From a checkpoint of a small mixture-of-experts model trained on Wikipedia.
Size: 12 layers, width 128.
Experts: 40 experts in each of 11 layers, a softmax router.
Training: a variant of SOAP for the experts, 642M tokens, 4897 steps.
Below are experts of layer 8 (counted from 0) of a mixture-of-experts language model. Rows are named router (the router's row for the expert), gate (a neuron's input weights, with its number), up (a neuron's input weights, with its number) and show model dimensions 0-127. Each number is 128 + 24 x the weight over its row's rms, rounded and kept within 0 to 255.
After each expert's rows: "gets" lists some tokens that make up at least twice as much of what it gets as of all text. This comes from a sample of Wikipedia text that the model never trained on. Tokens count by the router's weight.

# expert 11
router [136 128 101 146  75 156 114  98 159 108 100 134 114  97 116 148  98 144 133 128 103 171  69 141  96 133  87 131 114 148  82 120  97 124 148  98 172 121 131 141 107 128 133 104 157 128 115 111 114  79 151  90 104 137 120 115 134 134 115 124 168 128 121 169 133 148 139  88  90 147 131 117 114 143 141 142 125 102 120 127 156 124 101 150 135 174 126 156 119 148 152 137 144  93 142  85 158 128 178 132 129 119 108 137  84 150  82 140 110 125 129 148 142 125 105 166 145 130 130 168 104 105  93 163 118 134 132 183]
gate2 [ 94 121 139 150 140 120 119 143  94 186 150 164 123 130 130 166 115 150  98  89 126 155 119 131 156 107  74 117 150 134  96  94 126 138 134 164 189  97 143 130 153 127 116 141 111 126 117 144 118 131 149 126 102 122 130  99 177 138 153 136 160 121 129 138 128 121 128 122 166  88 102 102 157  70 121 145 118 116 155 156 145 184 130 132 148 121  91 128 100 124 115 126 117 126 134 109 126 109 165  97  75  99 136  88 107 164 132 122 119 130 152 119 130 140 149  99 121 157 150 185 125  97 105 115  90 153 122 103]
up2 [153 116 125 134 105  95 131 149 122 143 138 106 132 160 122 156 121 128 195 119 116 184 130 119 122 134 133 134 128  85  93 145  61 129 113  90 122 147 127 156 104 135 136  99 125 145 116 147 120 132 122  67 166 122 145 179  83 133  75 178 141 123 134 159 138 104 108  76 110 171 132 139 136 106 147  97 119 200 100 141 133 152 110 126 134 120 125 127  92 143 122 139 144 120 123  80 169 175 133 138 125 148 132 112 111 171 111 122 117 123 126 124 135 116 129 124 129 129 103 160 133 130 142 148 105 141 127 113]
gets: " |", "|", " a", " is", " was", "-"

# expert 14
router [116 141 112 133 159 137 150 115 135 179  91  98 149 118 116 117  98 152 156 116 156 105 143 102 125 142 143 169 123 116 113 121 132 161 148  96 187 125 125 126 139 128 111  97 111 142 120 117 172 122 150  84 137 135 111  95 131 113 102  91 151 128 103 136 184 137 112 152  90 107 114 143 126  72 113 110 109 128 136 116 148 137 106 108 106 109 162 158 143 118 147 185 149 129 165 148 148 134  91 149 168 114 128 127 130 141  99  93 132 138  85 144 127 135 122  65 115 113 161 159 176  94 119 109 139 147 148 110]
gate0 [113 110 150 120 134  88 153 103 123 139 109 148 135 147 116 220 142 129  87 139 143 140  81 113 145 144 141 116 139 158 135 158 140 107 131  79 144  80 137 154 126 105 139 153  98 107 118 134 111 113 112 159 103 126 166 121 136 148 126 165 162 158  84 137 153 128 118  92 125 124 117 122 125 142 175 132  66  96 139 121 112 138 124 142 188 100 147  79 118  75 146 150 120 120 126 117 162 133 110 107  88 132  94 120 135 120 165 152 119 140 138 109 145 149 147 122 156 137 127 118 126 106 134 121 128  95 154 113]
up0 [140 139 135 120 156 137 128 129 132  90 111 118 108  88 117 147  91 136 156 169 152 153 143 130 112 167 174 124 136 111  98 126 143 125 111 147  77 117  76 143  99 128 178 169 140 122 145 125 104 143 138  78 109 137 161 128 113 103 134 146 134 123 136 102 115 123 124 131 122 110 120 168 104 127 161 132 135 137 111 132 108 143 115 100 169 140 126  90 101 184 138 117 114 137  68 130 154 121  72 109 138 154 193 129 116 130 174 154 172 133 157 162 108 141 130  99 111 100 130 147 106 125 114 135 133  99 111 152]
gets: "-", " (", "–", "|", " K", " c"

# expert 0
router [153 131 100 176 118 123 154 160 130 134 131 156 142 117 146 121 101 122 144 120 138 121 150 158  82 153 121 148 122  86  77 123  84  64 108 115 136 160 123  79 136 133 124 146 108 124 137  92 159 139 115 121 123 121 139 157 118 141  90  99 152 103 120 157 143 141  98 142  90 124 106 146 177 184  97 132  72 142 171 123 105 138 138 123 127 124 103 172 141 163 140 121 126  98 158 171 123 156 115 128 109 124 130 117 111 124 142  93 120 139  99 169 121 111 124 117 151 129 146 133 114 121 149 175  80 141 118 104]
gate0 [136  97 113 147 121 168 149 126 142 145 100 133 136 131 125 125 162 135 132 135 117 150 129 160 131  71 112 119 118 119 103 169 115 123 132 111 144 122 116 133 119 170 122 136 154 179 110 120 140  97 152  77 120 115 124 107 115 157 122 110 126 127 159 145 132 104 132  71 171 140 108 110 155 107 164 105 171 139  92 112 164 147 177 142  91  76 154  95  94 112  95 105 152 115 143 132 115 117 102 132 102 103 103 120 117 179 123 126 120 152 141 118 140 155 135 161 133 167 168  91  75 102 138 132 107 140 140 154]
up0 [ 96 146 126 168 159 162  99 157 140 129 105 161 114  89  94 147 124 152 124 102 112 130 137 181 146 145 132  97 132 149 127 119 130 141 146 164 103 102 146 134 142  96 112 154 141 159 129 104 112 124 137 102 129 160 130 124 144 136 116  90 109 128 135 132  55 103 110 135 143 127 114 140 144 150 115 124  87  96 140 103 126 128 132 142 146  98 112 130 165 140 116 178 151 120 104 161 124  61 102 146 119 154 144 106 147 140  97 127 150 200  80  89 155 116 136 108 148 104  95 130 133 120 124 165 164 120 125 133]
gets: ".", " |", " the", "-", " in", "\n"

# expert 36
router [141 129  85 142 151 130 122 101  90  97 126 115 150 160 185 124 146  94 165 162 192 119 139 132 148 163 137 117 127 106  99 109  98 131 122 126 111 125 144 125 125 129  94 118  90 102 124  92 129 173 113 143 115 108 127 118 147  87 123 120 144 127 151 181 115 101  99  98 149 113 102 131 148 178  96 138  89 130 137 147 152 156 135 137 129 156 139 175 116 129  96 150 126 163 120 134 160 134 131 103 129 147 165  83 162  89 157 143 146 118 143  88 137 105 106 116 112 129 159 113 104 134 102 178 126 142 108 126]
gate2 [131 110 148  92 141  94 157 119 132  93 135 141  83  99 148 151 106 137 172 132 137 129 139 102 111  90 107  88 104 131 128 132 126 123 164 123 153  82  81 172 114  92 138 147 146 141 152 131 134 172 142  92 128 115 118 138 161 141 137 108 159 116 152 119 165  80 147 118 136 175  85 123 136 151 129 135 124 126 126 151 148 166 152 139 115 118 135 122 103 128 130  94 129  95  90 157 139 123 133 146 132 114 114 137  82 105 132 134 103  73  98 126 119 131 143 110 146 113 129 146  80 162 141 155 175  97 180 111]
up2 [119 142 141 143 137  93 126 126 139 155 139 103 126 153 118 152 132 127 121 165 108 108 156  80 144 123 132 159 111  92 115 119 126 135 114 130 126 120 162 143 134 171 108 150  92 123  95 126 109 140 147  68 121 159  65 119 127 159 110 162  96 137  92 133 104 122 109 126 139 129 167  90 136 145 148 103 152 180 126 104 138 113 123 132 177 108 113 117 154 123 154 150 143 128 124 137 165 138  90 141 104 120  88  92 103 151 124 123 111 120 193  82 143 154 126 110 117 105 168 138 103 149 143  84 151 116 169 105]
gets: " |", "\n", ",", ")", ";", ":"

# expert 7
router [ 86 113 116 108 106 102 123 139 160 165 152 122  90 115 100 122 129 113 127  97 155 136 136  77 122 128  78 140 149 116 139 147 192 137 155 134 154 116 121 122 133 136 156 146  94 171 151 152 128 144 140 137 166 111  90 125 118  94 126 117 118 160 123  65 107 135 131 114 147 122 125 160 102 116 128  90 126 139 119 131 124 138 120 154 117 157 178 147 112 146 179 140 121 163 122 131 119 140 123 141 147 114 149 170  93 122 143 129 127  86 133  91  99 125 122  57 129 109 126 181 148 155 123 124 164 113 110 159]
gate0 [161 125 145 121 135 126 131 145 122 111 124 124  76 123  89 149 134 105 159 151 135 113 138 165 135 123 109 145  86 134 132 132 127 150 152 125 130 148 140 136 132 158 121 146 132  99 160 149 106 109 134 173 107 137 133 138 128 121 115  77 107 171  98 184 134 102  91 131 116 110  90 169 129 131 111 116 129 155  80 119 140 150 105  86 143  79 160  90 145 179 155 100 130 114 133 187 123  96 151 144 156 127 102 119 112 129 165  98  97 139 127 134  92 110 117  91 158 124  83 102 122 119 173 130  99 131 137 109]
up0 [125 124 115 140 152  89 127 106 128 129 188 148 107 116 149 135 131 143 141  84  59 111 112 126 160 139 137 118 135 118 117  98 124 174  89  98 133 143 143 125 113 156 129 162  58 132 124 136 130 157 119 158 115 128 132 158  84 147  73 134 133  79 140 180 108 109 164 115 125 144 130 131 109  92 152 127 135 153 139 146 139 153  68 151 111 117 134 109 109 131 113  93 131 124 116 111 154 114 156 134 169 133 136 113 145 141 104 142 149 122 113 122 132 130 142  98 108 144 126 164 201 126  93 117 141 108 131 119]
gets: " B", " M", " R", " S", " W", " P"

# expert 29
router [ 97 113 102 120  99 124 125 108 124 152 105 136 103 144 130 143 112  89 161 107 147 129 152 142 150 147 111 134 173 118 126 157 132 136 126 169 102 132 166 126 141 104 153 151  80  98 161  92 156 137 122 146 132 145 117 164 137 118 135  99 161  95 148 130 128 126 104 120 120  89 109 105 180 148  81  95  98 161 169 115 121 121 157  88 177 127  91 143 144 131 161 167 154 132 155 192  88 125 114 161 123 146  89 116 147 113 138 181 146 123 133 107 128 146 105 105 127 113 125 108 125 115 115 135 130 132  87 120]
gate0 [119 147 142 103 156 138 145 119 159 106 167 110 106 119 199 158 132  82 155 120 107 162 123  94 117 101 127  86 131 101 138 113 135 142  80 155 160 133 139  87 160 103 175 137 164 129  90 133 151 115 143 152 178 166 135 107  91 110 123 117 117 104 109 120 149 113 142 134 113 127 147 142 164 139 126 113 100 106 151 132 138 113 173 103 135 107 168  89  84 123 103 158 119 120 128 138 110 146 112 149 153 103 111 109 162 125 109 141 121 122 133 114  98  90 183 125 137 132 135 138 133 144 119  82 111 101 120 116]
up0 [149 160 133 145 107 123 116 109 131 150 118 131 115 123 146 162 126 152 102 110 151 107  88 111 136 138 101 178 108 123 114 134 136 165 108 103 132 105 176 160 114 125 121 103 144 138 113 154 134 130 123 144 179 110 132 127 133  80 111 128 128 159  85 103 121 157 140 117 138 149 101 136 136 183 150 116 131 162 135 169 108 138 144 155  91 129 122 129 100 128 116 139 146 108 106 119 114 155 167 129 118 146 113 143 104 124  35  63 118 183 127 128  96 112 131 118 150 108 144 148 107 110 107 103 149 101 166 159]
gets: ".", "\n", "==", "===", " ==", ")."

# expert 22
router [158 131 109 157 117  96 146 112 113 144 169 132 162 116 132 186  95 124 144 136 109 127 127 162 127 134 165 116  99 102 157 122 117 137 138 138 123 135 131  80 168 163 133 114 137  94 116 174  92  79 157 140 117 107 128 115 128 130 137 131 116 114 144 117 114 139  94 150 133 172 121 145 161 131 138 143 103  94 164 123  91 156 122 139  85 100 101  58 105 107 106  86  96 142 151 106 141 133 151 104 117 153 133 172 141  69 151 108  98 104 140 167 148 110 106 123 132 136 154 150 133 114 134 160 136 123 147 123]
gate0 [131 157  87 146  94 115 143 148  86 115 132 101 120 137 139 119 112 132 151 155 111  94 169 125 123 104 110 109 143 121 126 149 166 158 149 133 112 137 155 139 126 119 129 132  95 136 112 126 101 120 115 154 148  99 119 145 131 160 104 102 130 130 133 137 134 155 126 128 156 125 178 145 137  72 185 149 105 140 148 130 143  87  85 121 126  84 113 107 147 128 197 110 144 161 125 137 163 164 173  77 147 156 132 141 165 137  93  96 123  83 136 167 124 104 122 121 101 142 113  69 150 121 129 103 116 119 120 131]
up0 [123 130 109 150 123 101  98 118 116 132 145 127 141  88 140 126 158 154 157 174 135 145 128 146 134 137 157 122 198  80  82 131 147 160 131 135  96 143 104 113 108 134 157 124 149 104 124 100 163 139 153 135 162  65 154 105  91 102 126 138 176 161 131 141 114 116 113 147 148  87  84 131 132 116 119  87 108 123 124 128  87 138 162 152 136 110 128 111  99 152 110 118 155 150 150 115 116  85 119 142 101 149 141 118 127 149 104 151 109 160 100 141 156  91 135 114 142 110  71 119 115 116 156 135 116 161 107 150]
gets: " the", " of", " in", " a", " to", " for"

# expert 23
router [155 140 147 119  91 136 120 113  69 144 134 144 118 143 176 155 104 107 151 148 138 132 127 169 124  96 150 136 135 124 150 151 104 156  96 143 111 156 144 162 148  85 103 130 146 150 103 141 104 126 101 122 127  87 170 112 144 138 146 149 110 135 130 131 137  97 131 122 162 123 113 123 127 132 100 119 128 150 133 132 158 168  91 119 151  84  46  72  91 149 152 143 145 132 129 138 118 125 138 100 124 148 149  78 142 126 122 145 133  97 142 135 135 113 146 172 159 136 108 115 139 137 147 119 115 101  61  92]
gate0 [128 106 123 179 125 152 171 152 140 137 111 167 141 151 115 160 143 124 109 121 118 126 109 128 156 107 110 161 134 118 173 188 126 105 133  77 104 122 137 145 140 138  99 114  94  82 151 106  94 121 129 139 127 149 130 132 123  99 115 149 107  98 145 116 126 120  53 178 111 127 112 120 118 119 143 149 127 111 122 153 102 140 140 120 150 106  91 103 159 137 123 116 110 163 102 156 123 142 143 135 108 200 102 127 144 148 141 117 136 155 130  95 121  88 128  98 149 147 139 122 116 117 109 116 102 165 167 186]
up0 [118 129 134 169  99 139 134 128 107 126 130 136 120 110 151 130 120 143 141 157 119 108  99 125 148 101 105 168 226 151 134 110 111 163 151 133 123 135 157 108 119 116 132 105 140 131 120 117 153 173 179 147 149 111 119 142 135 129 148  96 129 157 126 125 138 108  95 137 135  78 108 134 104 111 140 136 142 138 157 138 125 154 138 135 128 108 124 154 115 124 109 118  77 165 126 128  99 148 132  77 107 178 170 163 135 130 114 105  97 150  94 132 120 105 113 121 119  98 136  94 127  69  98  86 171 109 129  88]
gets: ",", "s", ")", " and", "),", "ers"

# expert 3
router [143 112 139 152 110 114 123 139 104 120 105  93 147 137 172 146 104  92 121 175 133 129 124 170 109 147 168 121 107 128 165  80 133 117 103 117 163 136 141 106  94 155 133 166 156 135 135  93  84 100 124  99  95 134  83 125 131 159 144 105 127 127 119 182 147 128 124  98 147 159 112  80 100 132  76 155 107 126 126 146 123 176 148 167 152 116 108 143 120 154 157 128 153 113 139 132 127 154 125 138 120 130 106 101 142 156  94  77  94 144 146 150 140 124 129 158 127 125  83  87 114 138 143 150 103 114 108 123]
gate0 [139 153 128 135 118  88 130  94 167 146 130 115 170  96 162 103 105 155 154 110  60 150 103 145 118 125 140  80  93 139  86 137 135  96 111 158 134 160 116 145 108 132 142 176 139 100 102 136 108 149 110 126  81 128  94 117 135 106 149 131 123 126 133 127 135 147 104 108 151 152 137  89 123 109 136 104 131 142 172 108  97 143 143 111 124 124 107  78 112 150 148 126 180 117 119 107 167 149 132  99 128 122 114 109  91 118 153 121 144 165 137 125 153 130  94 141 152 186 127 131 189 144 131 136 142 124 142 102]
up0 [123 127 138 164 132 125 102 161 161 134 148 131 102 120 105 133 132 132 148 117 120 151  96 137 133 130  96  99 144 146 162 141 130 144 117  85 136  95 126 149  91 110 131 112 149 153 134 166 160 105 136 120 149 105 149 182 124 178 103 141 131 133 111 141 113  92 139 209 125 126 106 119 171 103 115  84 161 100 145 148 102 146 150 116 136 134 155 102 114 104 116 100 124 124 151 147 113 129 119 101  92 109  71 135  84 130 157 120  92 165 155 136 127 139 129 102 112 180 142 107 136 124 115 164 120 109 174  95]
gets: " and", ",", " |", " was", " to", "|"

# expert 2
router [112 125 111 108 129  65 121 112 140  99  63 129 201 140 143 120 107 117 122 130 150 110 142 150 121 186 109 151 151 116 118 118 112 114 176 151 147 138 103 137  96 158 134  99 141 134 133  53 103 133 131 126 147 178 106 110 115 133 160 120  91 119 107 124 141 163  88 112 100 144 146 154 119 135 114 155 126  78 144 112 121 129 156 136  84 139 150 154 121 143  97 128 115 146  98 117 140 128 107 140 158 121 141 130  93  84 125 105 121 151 142 153 113 103 169 136 117 152 137 155 127 126 127 139 155 104 150 152]
gate0 [134 175 107 127 108 126 159  69 139 188 131 107 134 154 135  78 120 108 163 119 151 134 130 134  88 109 145 138 158 167 132 158 131  76 120 147  89 108 114 105 185 142 133  93 104 118 156 145 134  68 146 135 138 143 138 141 145 102 137 124 143 156 141 108 140 126 152 114  96 172 115 120 151 161 156 116 116 145 111 139 116 121 126 179 135 151 133 160 116 135  87  84 122 150 161 141 110 134 164  87 108 155 129 142 135 120 101 146 113 106 131 103  92 141 125 109  94 108 106 130 149 132 119  89 127 135 104 140]
up0 [148 148 156  91 147 119 130  67 190 132 128 176 129 104 120 103 112 141 167  93 126  83 171  93 160 122 142 143 146 116 156 175 131 135 111  97 104 151 134 147 107 124  95 134 147  80 117 127 141  95 161  88  96 131 161 124 132 160 152 143 119 150 162 115 120 101 135  99 115 107 114  99 119  93 146 150 172 114 147 136 127 116 133  86 141 158 138 136 130 140 159 133  70 152 132 129 127 106  98 157 157 135 149 112 113 119 156 126 130 140 117 155 109 114 139 120 130 123  97  88 130 126 175 154 124 108 121 134]
gets: " (", "-", " \"", " a", " of", ":"

# expert 16
router [149 133 102 135 149 128 132 159  93 124 119 154 154 142 138  94 114 126 133 128 133 112 116 141 121 165 117 124 120 121 111  96  86  92 128 144 113 131 106 138 131 153 144 128  72 138 125  83  80 154 128 157  99 114 145 163 148 130  97 153 128 128 158 231 156 145 130 108  92  96 125 129 172 114  80 158  89 111 128 143 125 133 143 158 122 155 131 135 131 139  91 131 132  85 120 102  87 151 126 122 115 101 180 133 139 125 139 133 138 131 119 128 137 111  97 125  74 126 150 142 130  93 140 124 101 146 113 169]
gate0 [110 121 153 172 133 114 161 107  73 126 147 137 111 133 182 151 108 135 158 130 101  84 121 117 110 149 106 109 180 117 130 147 153 141 114 123 123 127 120 128 147  82 119 127  90 144 153 148 102 136  96 138 116 122 119 148 143  83 140 136 177 180 107 113 165 116 135 102 117 141  53 115 161 127 103 158 137 123 135 121 140 171 137 114 111 123  90 119 128 126  99 117 144 203 119 137 153  83 129 138 122 149 161  83 152  95  90 128 130 118 140 145 118 116 127 147 116 150 126 154 140 112 141 115 120 109 120 114]
up0 [132  81 109 117 127  88 105  85  94 167  83 158 156 157 131 119 135 105 102 102 158 134 138 127 149  91 150 119 126 106 114 148  97 120  94 124 155 127 125 187 142 104 141 119 122 126 166  93 137 110 145 124 155 106 136 145 136 128  91 167  96 141 165 133 138  93 153 107  89 119 141 146 150  98 176 146 138  99  94 149 125 106 134 144 176 106 128 164 129 138 160 142 119 128  70 120 113 122 124 166  82 151 122  97  97 120 134 142 134 113  90 126 157 112 148 160 129 149 110 120 128 131 149 140 145 167 122 109]
gets: " |", " of", ":", ",", " in", ";"

# expert 10
router [ 79 116 111 135 155 162 143 122 117 157 138 126 140 110  91  95 136 140 131 136 128 120 139 119 145 165 144 152 139 110  71 114 104 139 142 132  84 140 115 138 131 107 116 110 125 131 115 103 176 175 143 149 113 135 186 179 175  99 110 110 121  83 128 152 116 136 155 140  93 103 107 110 135  99 130 153 118 173 150 114 142 101 139  99 127 138 172 166 157 115 103 135  85 152 106 127 152 151 155 105  96 103 107 135 132 139 150 140 158  98 112 108 136 141 139  91 134 110 177 122 124  83 121 111 150 127 104 167]
gate0 [137 155 101 146 123  81 154 122 138 108 126 124 116 150 167 134 127 104  85 139 156 101 165 125  99 128 161  79 171 113 102  91 135 120 163 111 160 159 114 157  81 141 124 150 116 109 133 118 137 159 117  87 115 131 114  83 101 141 164 157 121 108 163 162 103 123 101 100 110 134 116  93 139 135 128 140 123 160 144 174 141 116 151 146 136 123 123 159 116 165  90 165 115 113 101 143 172 127 136 175 100 117 125 124 123 162 168 110 129 137 102 103 129 146 119 105 120 156 157 117 127  87 100 141 117 125 129  80]
up0 [116 119 129 181 142 123  92 155 126  96 133  82 115 123 140 165 126 126 122 150 135 123 123 125 128 141 144  79 116 133 109  89 158 100 149 143 125 140 103 154 137 142 144 125 106 168 174 116 101 148 119 125 124  98 125  86 123 129 171 105 131 138 100 129 150 120 120 117  87 156 162 126 142 143 151  56 138 137 150 148 152 117  70 109  98 119 125 158 143 121  99 148 138  79 120  95 106 129 176 121 134 118 118 119 113 119 140 128  87 109 114  95 157 119 141 117 131 147 211 163 124 134 147 141 117 148 129 166]
gets: "\n", " ", ")", " 0", "–", "\""

# expert 12
router [130 153 140 120 142 133 126 142 113 139 149 127 128 134 155 153 158 137 122 144  80 106 121 115 112 175 137 172 125 156 120 106 116 103 143 144 138 156 111  95 139 184  89 110 166 120 156 165 101 113 154 115  93 138 134 132 107 160 140 133  93 127 123 129 108 150 113 131  81 172 115 128 102 123 144 141 121  94 109 134 119  96 132 135 142 159 165 143 161 110 104 118 120 105  93  93 109 128 132 113 151 139 152 127 117  89 139  61 169 186 144 108 131 133 157 115 137  91 135  87  77 128  98 176 138 135 154 130]
gate0 [129 111 130 161 101  94  92 169 104 112 124 214 156  97 156 119 140  78 128 154 114 126 168 163 111 145 123 137 127 120 112 145 155 131  94 156 116 136 142 119 156 136 134 110 100 122 137 100 133  80 108 136  95 160 132 101 156 147 164 102 126 111 105 139 112 141 117 106 125 139 127 119 130 126 148 127 147  74 121 104 130 141 148 125 125 138 133  99  69 160 123 120 135 145 161 142 126 173 137 166 104 137 172 117 168 102 141 125 156 136 157 105 119 110 122 124 114 122 137  81 145 158 112 150 136 162 123  76]
up0 [139 147 176 138 132 150 149 130 102 142 141 101 107 152 135 152 112 157 126 170 103 154 129 120  94 118 162 138 109 120 144 134 100 129 125 102 154 118 168 144  94 177 141 192 125 101 118  93 121 108 108 111 118 137 130 107 153 120  95 128 157 109 137 145  56 136 135 134 143 100 144 127  94  97 107 123 151 123 112  91 147 114  74 116  87 104 142 111  96 128 138 177 117 144 140  88  90 153  91 113 154 150 148 117 159 133 159  99 121 144 165 126 153 163 132 128 133 182 130 142 145 113 122 120 113 158 136 115]
gets: " in", " for", " In", " to", " un", " re"

# expert 35
router [133 111 158 159 164 154 182 120 109 169 114  97 147  86 113 142 162 154 117 142 100 164 146  74 180 114 102 113  97 141 119 133 107 127 158 126 168 129 162  83 146 183 118 172 129 131 141 156 170 112 146 126 115 130 119 108 133 119 130  95 124 133  82  94 157 123 106 111 138 135 135 155  96 125 105 115 157 113 104 126 142 107 182 140 137 118 140 142 144 139  90 140 131 111 155 149 131 109 159  96 123 116 126 104 154 109  96 110 126 121  74 113 125 171 146 118 113 102 115 134 103 114 104 119 105 123 141 143]
gate0 [180 161 115 111 143 113 123  92 146 119 126 143 159 164 108 122 128  94 168 100 131  91 178 113 116 107 109 134 136 134 120 155 149 154 132  91 152 132 114 143 145 108 139 120 138 166 143 143 124 112 103 103 159 123 125 163  77 127 134 121 169 136 110 118 142 171 111 160 116 133 122 101 142 126 114 127 114 162 111 180 151 151 133  98 112 173 137 108  93 147 139 177 116 111 141 136 105 118 108 127 127  82 140 111 111 163 109 114 119 134 139 151  91 141 151 132 101 124  75 135  90 120 150  67  84  97 109 143]
up0 [113 154 125 139 139  80  94 147 140 146 145 108 148 141 138 127 101 140 147 130 120 115 109 137  89 139 143 136 137 123  89  78  94 147 102 119 153 137 125 134 142  92  84 104 116 138  94 148 165 151  90 131 172 155 124 160  73 142  78 155 150 150 135 152 152 135 131 164 108 132  92  96 139  90 140 119 128 138 105 158 121 144 108 112 153 171 155 103 139 144 115 141 100  97 118  77 161 115 131 137 121 127 139 101 164 113 146  93 136 178  99 140 146 111 126  87 114 144 153 120 141 146 159 125 150 160 163 101]
gets: "-", "/", " st", " St", " s", " un"

# expert 21
router [ 83 138 120 104  95 110  74 101 105 124 108 147  99 107 119 123 105 123 146 113 173 131 154 110 126 177  85 145 135 118 121 122 139 136 148 170 120  94 110 134 101 130 126 132 137 124  91  75 172 158 132 144 160 136 132 157 146 118 137 136 136 166 120 108 124 114 164 136 114 142 130 128 103 126 136 169 160 156 118 175 146 115  74 115 141 133 125 162 145 110 145 156 109 152 132 159 114 143  96 123 128 147 141 154 134 116 148 109 168  93 147 111 109 131  93  57 117 121 137 187 118 151 107 101 162 109 140 117]
gate2 [ 77 112 136 144 157 153 161 115 142 155 164 120  96 124 154 173  82 124 116 122 117 160 126 113 150 136 134 161 130 104 155 115 103 134 147 157  99 140 123 112 153 132  83 127 117 108 121 196 134 158 195 127 148 108 170 142 111 123 147 168 100 163 128 152 123 106 129 143 136 132  93 149 122 140 120 157 125 117  86 124 149 147 151 116 130 138 149 111 134 142 108  97 111 139 151  88 134 106 160 124 130  93 166  87 101 141 112 131  72 101 124  79 115 133  83 128 102 130 133 125 136 132  97 122  99 138 109 111]
up2 [118 120 122  97 115 141 129 109 109 189 184 172  99 148 124 101 130 122 205 149 151  85  68 124 102 131 136 120  95 123 122 106 129 150 104 159 159 120 153 122 128 156 161 137  94 115 108 116 153 104 134 148 105  95 106  93 152 148 114 128 119 135  86 147 116 107 103 139 122  97 143 141 146 131  94 125 168 110 141 157 171 111  90 139 104 134 119 144 117 167 158 162 114 114 128 117 138 121 133 109 113 162 117 156 124 141 123 153 115  97 113 110  99 149 135 109 117 126 135  96 126 157 146 131 170 167  96 133]
gets: " ", " K", " B", " H", " G", " T"

# expert 25
router [160 135 104 134  94  91 170 112 152 134 112 127 162 114 162 157  90 151 150 138 163 108 136 189  98 126 156 117 129 100 159  70 124 135 135 122 135 120 138 104 101 152 127 113 136 121 130 141  92  98 151  96  92 131  89 122 100 165 118 108 138 124  94 178 134 164 105 126 137 180 120 125  91 138  94 132 110  96 160 128  98 165  99 166 127 127 113  98 127 132 109 120 101 139 138 110 166 146 123 139  99 154 137 126 122 121 101 133 111 170 109 123 111  90 132 128 161 127 136 105 146  96 158 108  92  91 138 121]
gate0 [121 180 151 130  82  97 126 152 136 131 107 124 129 105 116 118 145 139 103 129 154 130 107 143  97 134  66 109 143 137  98 154 112  97 102  90 112 146  86 195 142 137 117 184 127  98 117  80 130 148 131 112 127  90 140  91 107 108 114 143 181 136 160 126 114 167 132 124 101 150 102 133 121 114 136 113 147 143 124 105 148 150 125 127 134  70 142 138  93 101 122 133 103 155 152 130 135 121 106 131 117 141 188 126 105 135 143  88 141 167 157 143 145 144 163 120 119 180 146 150 118 108 126 145 116 145 124 139]
up0 [154 104 101 121 118 122 108 129 107 139 144 117 124 180 143 122 111  93 173 119 106 137 177 160 107  91 166 124 141 115 139 134 142 138  94 109 151 169 140  84  99 160 139  45  75 159 159 130 116 120 167 152 100 149 140 125 152 153 111  91 122 141  99 163 135 142 113 130 151  99 147 136 148 142 125 151  93  93 149 107  89 126 100 145  90 155 143 138 149 149 104 131 138 126  85 132 147 136 141 110 140 124 123 153 138 137 145 145 119 119  94 123 121 108 134 139 136  70 115 145 104 125  96  92 146 123 131 116]
gets: " the", " a", ",", " of", " and", " to"

# expert 5
router [119 150 159 112 143 133 101 139 149  96 185 119 156 109 123 122 138 174 121  96 101 120  81 115 131  71  87  74 136 142 153 123 136 145 115 102 102 137 141 124 138 102  97 139 170 158 115 155 167 186 108  98 155 134 141 139 121 164 128 106 125 106 107 131 132 106 146 191 128 101 128  97 123 148 156 111 128 128 119 114 131 159 131 142 133 143 141  90 121 181 106 118 143 122 121  83 139 101 106 119 156 116  92 132 123 134 115 202 135 106 119 111 133 150 136 120 115 121 124 145 124 110  95  94 158 139 127 134]
gate0 [120 133 113 110 114  83  97  80 106 139 126 161 134 109 118 124 169 150 147 147 157 163 109 144 113 103 112 115 134 137 149  92 173 140 134 139 125 122 148 148 126 159 137 161 129 110 137 121 123 167 118 145 154 120  87 178 130 149 138 155 145 120 131 143 114 130 100 101 130 137 131 119  73 111  73 136 128 125 131 162  90 164 159 134  81 146 132 111 161 165 106 125 123 117 130  83 183 106 115  88 126 104 140 165 145 147 166 124 167 113 112 162 127 119 106 130  78  92 110 136 141 136  83 104 142 138 117 115]
up0 [131 140 108 114 148 110 114  80 114  96 140  91 110 136 137 115 173 116 101 160 155 149 127 111  90 127 129 137 114 101 124  88 133 162 151 142 139 101 105 127 125 103 151 179 146 118 110 131  89 107 156 151 158 103  71 161 132 129 112 131 111 130 150 123 111 128 152 160 116 119 113 103 118 118 171 165 147 131 149 105 136 142 152 166 135 115 140 139 115 131 105 134 103 137  83 134 124 136 128 202 110  94 140 104 135 125 111 152 128 131 164 190 155 116 162 103 177  74 133  99 108 132 144 126 119 136 158 148]
gets: "\n", "ation", " Country", " Location", "ity", "or"